{
  "d_model": 192,
  "normalize_top_k": false,
  "lr_router": 0.000551,
  "n_kv_head": 3,
  "norm": "rmsnorm",
  "norm_place": "pre",
  "norm_eps": 1e-06,
  "init": "normal",
  "init_std_down": 0.0,
  "beta2": 0.95,
  "warmup_steps": 85,
  "schedule": "wsd",
  "batch_tokens": 32768,
  "z_loss": 1e-05,
  "dataset": "wikipedia_en"
}
Below are experts of layer 5 (counted from 0) of a mixture-of-experts language model. Rows are named router (the router's row for the expert), down (a neuron's output weights, with its number) and show model dimensions 0-191. Each number is 128 + 24 x the weight over its row's rms, rounded and kept within 0 to 255. Numbers have three digits each.
After each expert's rows: "comes before" lists some tokens at least twice as common just after its tokens as in all text. This comes from a sample of Wikipedia text that the model never trained on. Tokens count by the router's weight.

# expert 106
router:134125123114134098110134125095114114145185136165115096145131148132128188115162138147133130106132128134151114106102130103080076142118161112137199137126139119152130119118106116106144079151106107150118123123117117144143094156134148138106108136136137111172100094147073146112156119124114122110116149125107163116172113157098140100103145126163126147127082140126164106100147104154134152132155202118119108150135131105128106149170166156117149134130111141133142100140149089143103156113099123149126161111159090096152108069115102125160145174177137080086103123132137102131121108116145125106
down0:144152115140139139111109107150118146107154166157099108124069125124144152163113173107146131106127181144078097105120107147159135114106113162114124125163122129103117133114119130100099203161124153119132130138142134111131113100128110096139107150133174164143134114102102131125162089133150130099132119103170143136129155133144122121157139144112144162181140090140101082143114152140140087140128099129120160145134128155147111087156167148112150136100146181112126104128093160182158119108097139122135122120137116131140148131157127162110098108108097105149134111128112106051068109124162138116
comes before: "| ", "|", "–", "– ", "World ", "Championships "

# expert 69
router:152135173134132117097100124083113118132158141120133109143106158103122117105130130148130129111120138111113134081077163110127117157135150090119140110131127151124122146101113122136156097163129104121136135116099100179144082145115099170120111144114145164181130090139109127063136142120103130135128142135117178112138136127094139153079096103142150132085085146106146133100153109146150129093137131120104092149131144106130140131173180133111120109178124142141183134165114114113118171121119151122144179087153108116128087130146092100157143167170135101092137114119121104142096099087103153137
down3:144114124177131143149176116159167122139128093078127116110094090149105150117143106154093144136141162117139130120116171125097133120164080082148115104129112145174157135110091170133102111106089098144131169131102129153116115124105155116133148126103147141093167137133100131117125113140136108117125090134128127128107144103094105105099111130138105115111109092108102116145098131104137136112113116175165164107144127176096162122147159114080117098100148166125112146107146100170156116081119120092123117108113155134078144109095164122107126091095145158121114090154146132166139131130180132116
comes before: " ", "0 ", "1 ", "— ", "1", "2 "

# expert 25
router:113141128148150085093123120077075127167132086135162116177102144083124139120135139125104101081130178105131151097107131108103137157161147111145164136134141125171135138148126138101146124137123097123133097141113093133137103169123142157130112114139155123145096086126106112077156146108109175118135091120130157112135138158085106111124084106134137111098125150135176137106149115161129173153142169112095127158155135120099139111147152127125136131169114125152177081140129130122097166112117128168134127100163078122147128103132081110132119162163140090122104102115150128150124097132100122112
down0:132197142107185115112094110116132140120089119146150120141143147107118132165122113147113197150144110128166121145114125099113157172153138166136142126103126133095104089138124092135163104116100173084104151126095141118112102140127116118113133166170120149123143135141123133121167148125130108117156164092130121136109083171113107138139106102145130101110126121140101131146109143138103186087107113121157135102110083113079115097131145148137098163103128130135117137140179148131124151100118150117126172097153113132131140141094175122152135160195138147172097094125116138145120094117101111134
comes before: ", ", "s ", ") ", "'", "a", "; "

# expert 54
router:128131148133126077096107130101094103162151130130151091165104137120114142115130115141109127092154159097116111102094142105116097153157159103152165108138145126173141142139112132101157099130146098127119093125106100142158094157105145145137120116141160128147096108136103138098159157129099163118133111139110156088142149160096131135113089096125132129102099171114163151113156100160154157133156159096114105156161143106099104105138163151121136151161106132160156122130118120106092176081117140159152147085148097127130126112130099104132137192163130095097119090144141100169108108105098120105
down0:118113149118121108099138138149143118167114160116156094115130134119113107106141120117129114108153140102119093145107139097060115155158155107108169144139150124120142149146106140138133125153158144085082161118124125123092158109156075086109118121142133098138193087134151133138177142076103123092145126139128128096132127150101119131180183099182129131121119189139145143131136130160100110115132175155146188120106115129157131125101109131131098111156188075138139155124148115126150140154114168131109117140123081144133153126152133139149086089118121154122138126143127115110139114150114137123
comes before: "\n", "| ", "tick", ". ", "is ", "."

# expert 14
router:143136154113132125099112136105099141137183136146148081187079101089107144132153138136113107117126131085133109113126117092118106135124148098161154112153114147147096115145126136109135128134128105118125099138115088143126105154138173131159113127117135153126111114089120156122155138095112143121118096134138149079151173161088159154122108113146138139086064127090155116151185102152153146128137136087124114173122137096104121130136130181141120144166111122125164124102119114112091163112115162167134150117116133134142111119110092099130142189162133066118114107132137095137100109118107103086
down3:145187141086108146149078113090129069133171142136121155113119121143144156156160166126124137117098147087144141087103149143156132115139141142126082093088110138114153146152145105102125154097110122146108145093127083151100155181109152132149103168130117182137111112119109110095164102088148141107151111135131099072114145134112108130141147142152141149117090163132139112142080122129106108090126110103126114132153113129142166138148150099142115097094123132173093117116125135113149135128122136136127163085164115130139142132119118142121128143149092063152101123133114126142080103123097127091
comes before: "\n", "\n\n", ", ", "s ", ". ", "."

# expert 34
router:131136150127120071094103126096096103163151126130158098180106137122110144111126113142111135083145162103116114095093144113109097155156154104148160112137149128177133141142111136091154100132145100125127088118105089144159095159109149150134120126132155129150092101131097144107161148131102160119130105132111161093137143155102129137114095097122133125102091166116163143109156097165159153130155162094111103157161138104101105109135165147120145153169115133148160118125118116116099171087117142156153150090154098126131122113129096105135143180161123095100122089142134102170107111102098121113
down0:101127077094141135135099126156095144155126129085111099115113127135152135189130128139151198111129107120119193123126125197062161126126135162133117143140145141163116141128108100126109126131152098144087129135136085138132118120167162141125120113153139143109144126134140131120111148127099125101152124150126120119095117127114129082115110147146104163157135093142168053137150116097140130154122123062159162144130114120118134107151156113145094170162115155077128101163114156140146142144149130090153117141165140143156130138153129166101117103159138121122124106143094135102128120106111142096
comes before: "\n", "\n\n", "–", "0 ", ",", "was "

# expert 9
router:121136134125095114121126143116126134147125128131120122180097141117097134123129108167108126068137142096112143111094162055094083124119145106144134100156147160163139170145107139102140107146121079149126097135119089115141106160123110150120127130127144141152102130122074132139155187140109139124140148143116162106104128169103155142106123104141126114120121146119170173104132100166145130119145134104132121159150125108111117102138163145125137171157115125136167105148116123129106158073113173142134173123141120124123124147138095064140143154145138086098109094159148118151095118125049143121
down0:142158078123160135140163141144140086175107156129144127102128161100107154103129159136166148154120113127099081099151160131096135136102147130115158152138116121139133151151159103106135117125125142127101147152179145138132120135112152144110163123138142099156128108131172112119126102125192139145073114154100090137107188103140131138124131142118106164160137159145151122119107118140170124147145143133124117157138096119133152112122142145100131118124128148093106101118091117124143163131136153104189097154142179155150142153151140094113177118127103134156134119139113151097150145056189101130
comes before: "0", "5", "4", "\n\n", "8", "6"

# expert 57
router:129130147132123071096112129096094106163146128129158096154104136114114140115136115142101126088150159105112116095094139106115093153155151107145166110132145124177141140147108141098162101129144097118118101124102095141153098158101140151135118117140157126148099109140099145104159149133098174121132108134119154100141143156102129138107091098119128129104096169118172142116157093167159153137151159087102107152158138105101104109127158146120129153169111141159163120131118117118094174085118139162155146085155100129134130113140101099128137196164132091099120090145144106167107112103099118110
down0:132172148099122150148067136113096146151157115125164169120137150146187132137122125118135116153134099112102097157079123121162139114131088152123102109109143114080131112134145136106102126141111092124142118170184176132142142163154124139111098142152109130100129127159139137117108112117158122107133134145093131121132112137105111088120131166154086160128132145142087088133110130133122156103126077155132083069125087100170091123151123102150126146173086144147163132147119119154128122107154083134117099157151101119116143122108130164169153120124129146170105108115168105140113126134125138082
comes before: "\n", "; ", "–", ",", ":", "ones "

# expert 157
router:134124123126113135104123115139099106161140134159129093159145113139117145127121132125096143090167139140140093084110130129147091145169169100140183105110140135154120122157103140101143093160141123154115109119145142152163075143113165130092091132152156126167139095145081162123165149087111124122119130110122164131152111144111144099138131092177145141120108158122179131076128126161156149111150180122126087158145108121109091128152134145131170158163101151134127111164106096138114128100121129147173141092138105126109123101136104111165166159164149085097117088152143099156128114116121128135
down3:119104146143096160096129160129125106164139101126117123123131153108092134154121144132089134147107147091096130117147128116114152115150117102150105118085096125113105130185138177098111155140173146134105154181141126144175143126108149136125144111127139132128085122127128126153137093103092067126148100141106148122127135077146149062106087131161141135150132153111150097072145092097172114129166117144151140124096137119119136087149105135113121103123110157123130106132106139098119122113119119171143076148103129178088178153107122112143094100143145111120131117107131142149093160159142091143
comes before: "| ", "by", "|", "(", ": ", "place "

# expert 56
router:129122176100105126130123132125119106149173102156120115201126161127094108136113117153115105099131144125107096115111122103086121176174132093123136140163137118121111155122074124112129112147131116146148115118095092164175125151111111130145102139114158144116127137139111137117154186135114127125154101116121146112150140119130122142138129071139141083128083162096159160129149098165146171146150162089134108137143099130095104113126131109095131163135116106135138128123105112138129154099118169155188149067115102113128107114134112085159128180126128129105099118155145144158134079082122136139
down0:174099105180117106118119075147127134138121139097132074140162087118113113134115170165147122133181088108133160155097149160148111109164150083176119105085127141095118131179107151140108139130157133113147139154102114128105135122125116094127120133181098175133125124141130144122139129127146141130114103141139140087113156146151136169073115089105133112150118091140149104112152119128121121092128098080164136162130117126144135128122159094119105134163109155152162096097109095101106098085113144108141147124151110135127150121129156127142147165135114105120132093120081127093119090159135156122
comes before: "- ", "| ", "==", "The ", "===", "In "

# expert 142
router:138138139127142090102128123124106114139147105115122102176114150124111141121095133135128100116176143091096101113100130083116096198116144118147177133172143128144129150138117146110158100150168121142103085116118100151149121149098141121115114146131155132151079093121118143096141142117120138125116105132109154118122163130137127130130117119114134118087117135137167158124143117139141146096139162097076086149157121128108137122142193148118198130155103137137151105125152114152058141076121120147147162122155109124109104087129139115162114177178113113089125112138160115159127131080104149118
down0:128158094149099096118154133166144128158144121105116139145156092164134086128099136129137113122139105152084114109142121119134118101112120156090084129160124078145146128133120127129092106119136101133152130123157161126124163182115135088121128127093113144112164144109178134135051099136168168141143114133134136132132117091113155139120131126097080105114122137151113137071121128125153109142137099133113107119108114127150145146130124151147203104115136147132107135113130133156091136114194137170144148129119145156121124135146143177122117120129129148142140110119079099103160109140217102126
comes before: "| ", "|", "/ ", "May ", "August ", "October "

# expert 139
router:142159145101092100100099124099100135165134102107131110183083139146121161119130095134127121112134147080159078082104165115080100131138143118109141140131138128136130137120115122104134121138131103138119119107081091127134120175106134163117119126122142132127086132119120156125150153139122172119130112152128151123127123134083150167094135129129134141098118144108179168137136115160158142131153148130118109168184119078111121121138163164101130171146136126131167117142141117127099193098099174189138121129143100130157146124134090069128127164137144106107114101120150131159137135116078138102
down0:140124132086092115124086082101147125173157146125125122096090124119130105144126133116080157094111157092147097103110160157118144101091129131114102167116146098151142159167133139142113153107121132151129147155146105100091101106108141126179123137151148155155165162156123095114156110165099114143088109140146141137154150121146111144119112123131154151124125147115081115183165096140120105104162171127126146057167136145108156112133148146103168145138142097119103129108126115135134126113140119130133090148125138135127163168151140142159124115074116167163092102103163128140150158142159131140
comes before: "\n\n", "\n", "s ", "000 ", "S", "5 "

# expert 5
router:153144133137107082115120128110119124143159133138164103150102109119111114125134095151112132086153147099129119105087134095116090164140149099123149105161135118176133144144110158101148097121138107150140098110088112148154090150105124148140109123141160118155117102153120158121153174124118163113113092141106175099162144151105136141132089104133129152104108158130166158108167107159163159139152168099106107170127122110103099097148162139159121133151120123154157126124111130105082149090114133173155134083140092129137135105123095097151141166185121118095129078123138098133099108110087104127
down0:118085156086140168160142137079117186143137132136138119140115112140151136129119134124122075094127114143158149121144128098099128142164095118126141156132151104111132135150122162153137072120114127128108093144142161150108121176108129157135121134176131117134122129141080139112080147120164150113128097107137107076104122144090119149135162102179118144130131083111155142156117161127160129142141115114087086151157139127132128084145135123134145124149172160112106126150082139105091164116151097096115079106138171086098099129138109084143149142115155119137139151173139103127090109124102143130
comes before: ", ", ": ", "-", ". ", "'", "."

# expert 3
router:124125149106139123117083113116091088137159114159135097148096141088103182117152129146123118085131131093149117069080107128154116137109131094145140093145128124143152118135104140116166117139129097140110085151092097142140070144114138160105115101099153119101062124140086121097158153129119148145131154136124156107136159113101120144092092126117152123115105125137158167093142117155147147136142165107113104154178140105103117119141136142131148138139116108152137129137146119094094142122122170157138150102150056101119099103134106113122167138128175084116122127172167108142129137112126095117
down0:085121144075138118144126134158127122079130172115148130108123100128115098137155089141132166126129123125148145108168130111130136126108127118081188125147106100096128101098144154126106143113119144151127191133135121135110140175160129153126137127133120111130182095102157121105108139164145109105186141141142114109108134113149109130130129100163161142094094114135122117121153112162160125091132139151111184102074125126163133141143096090138149144092140121137175098161136148168093110099117128101098135187146116147137117181111113074130117133167144107134144140127179124112132123105110119137
comes before: "\n", "\n\n", "See ", "than ", "Early ", "of "

# expert 113
router:143101132114102134123120105149082132196148117141129096129141118149137162124113139116141153118155154100111089067112119135144124137151143092104181125133138146140140132164110122063144099146169094124114119127140121119144077155110126142098088114153148161163120105138093137131148138077112145124150117120116135123115120160122121103111129102157129131121079160138152133116128119146185153115139129092137079144170154129121090137128129154120167155163124140149147115161104101096102141107119122148142157112152115124112174097158120099159128134157162083071134086153166121144105081113131139122
down0:138123120150096131129139130119143132127156139128188148157154103124144120122105134130131145126109140122171150145090140100133181145184112123120138112139114131104146138149115157129107121147112125109112093094139142148171170076157121164148115122148145142154145152186086162151135097128087146172087098099128117130140113155107154119118103129085144081123119101144138096129087109148129071135124104123118085145159174160151131094129117143140100093115150102143153141110162146108120142115125120147128117121084153156184175105153100118145147147164117121130113065135143118081126115112121154131
comes before: ": ", "(", "/ ", "| ", "by", "of "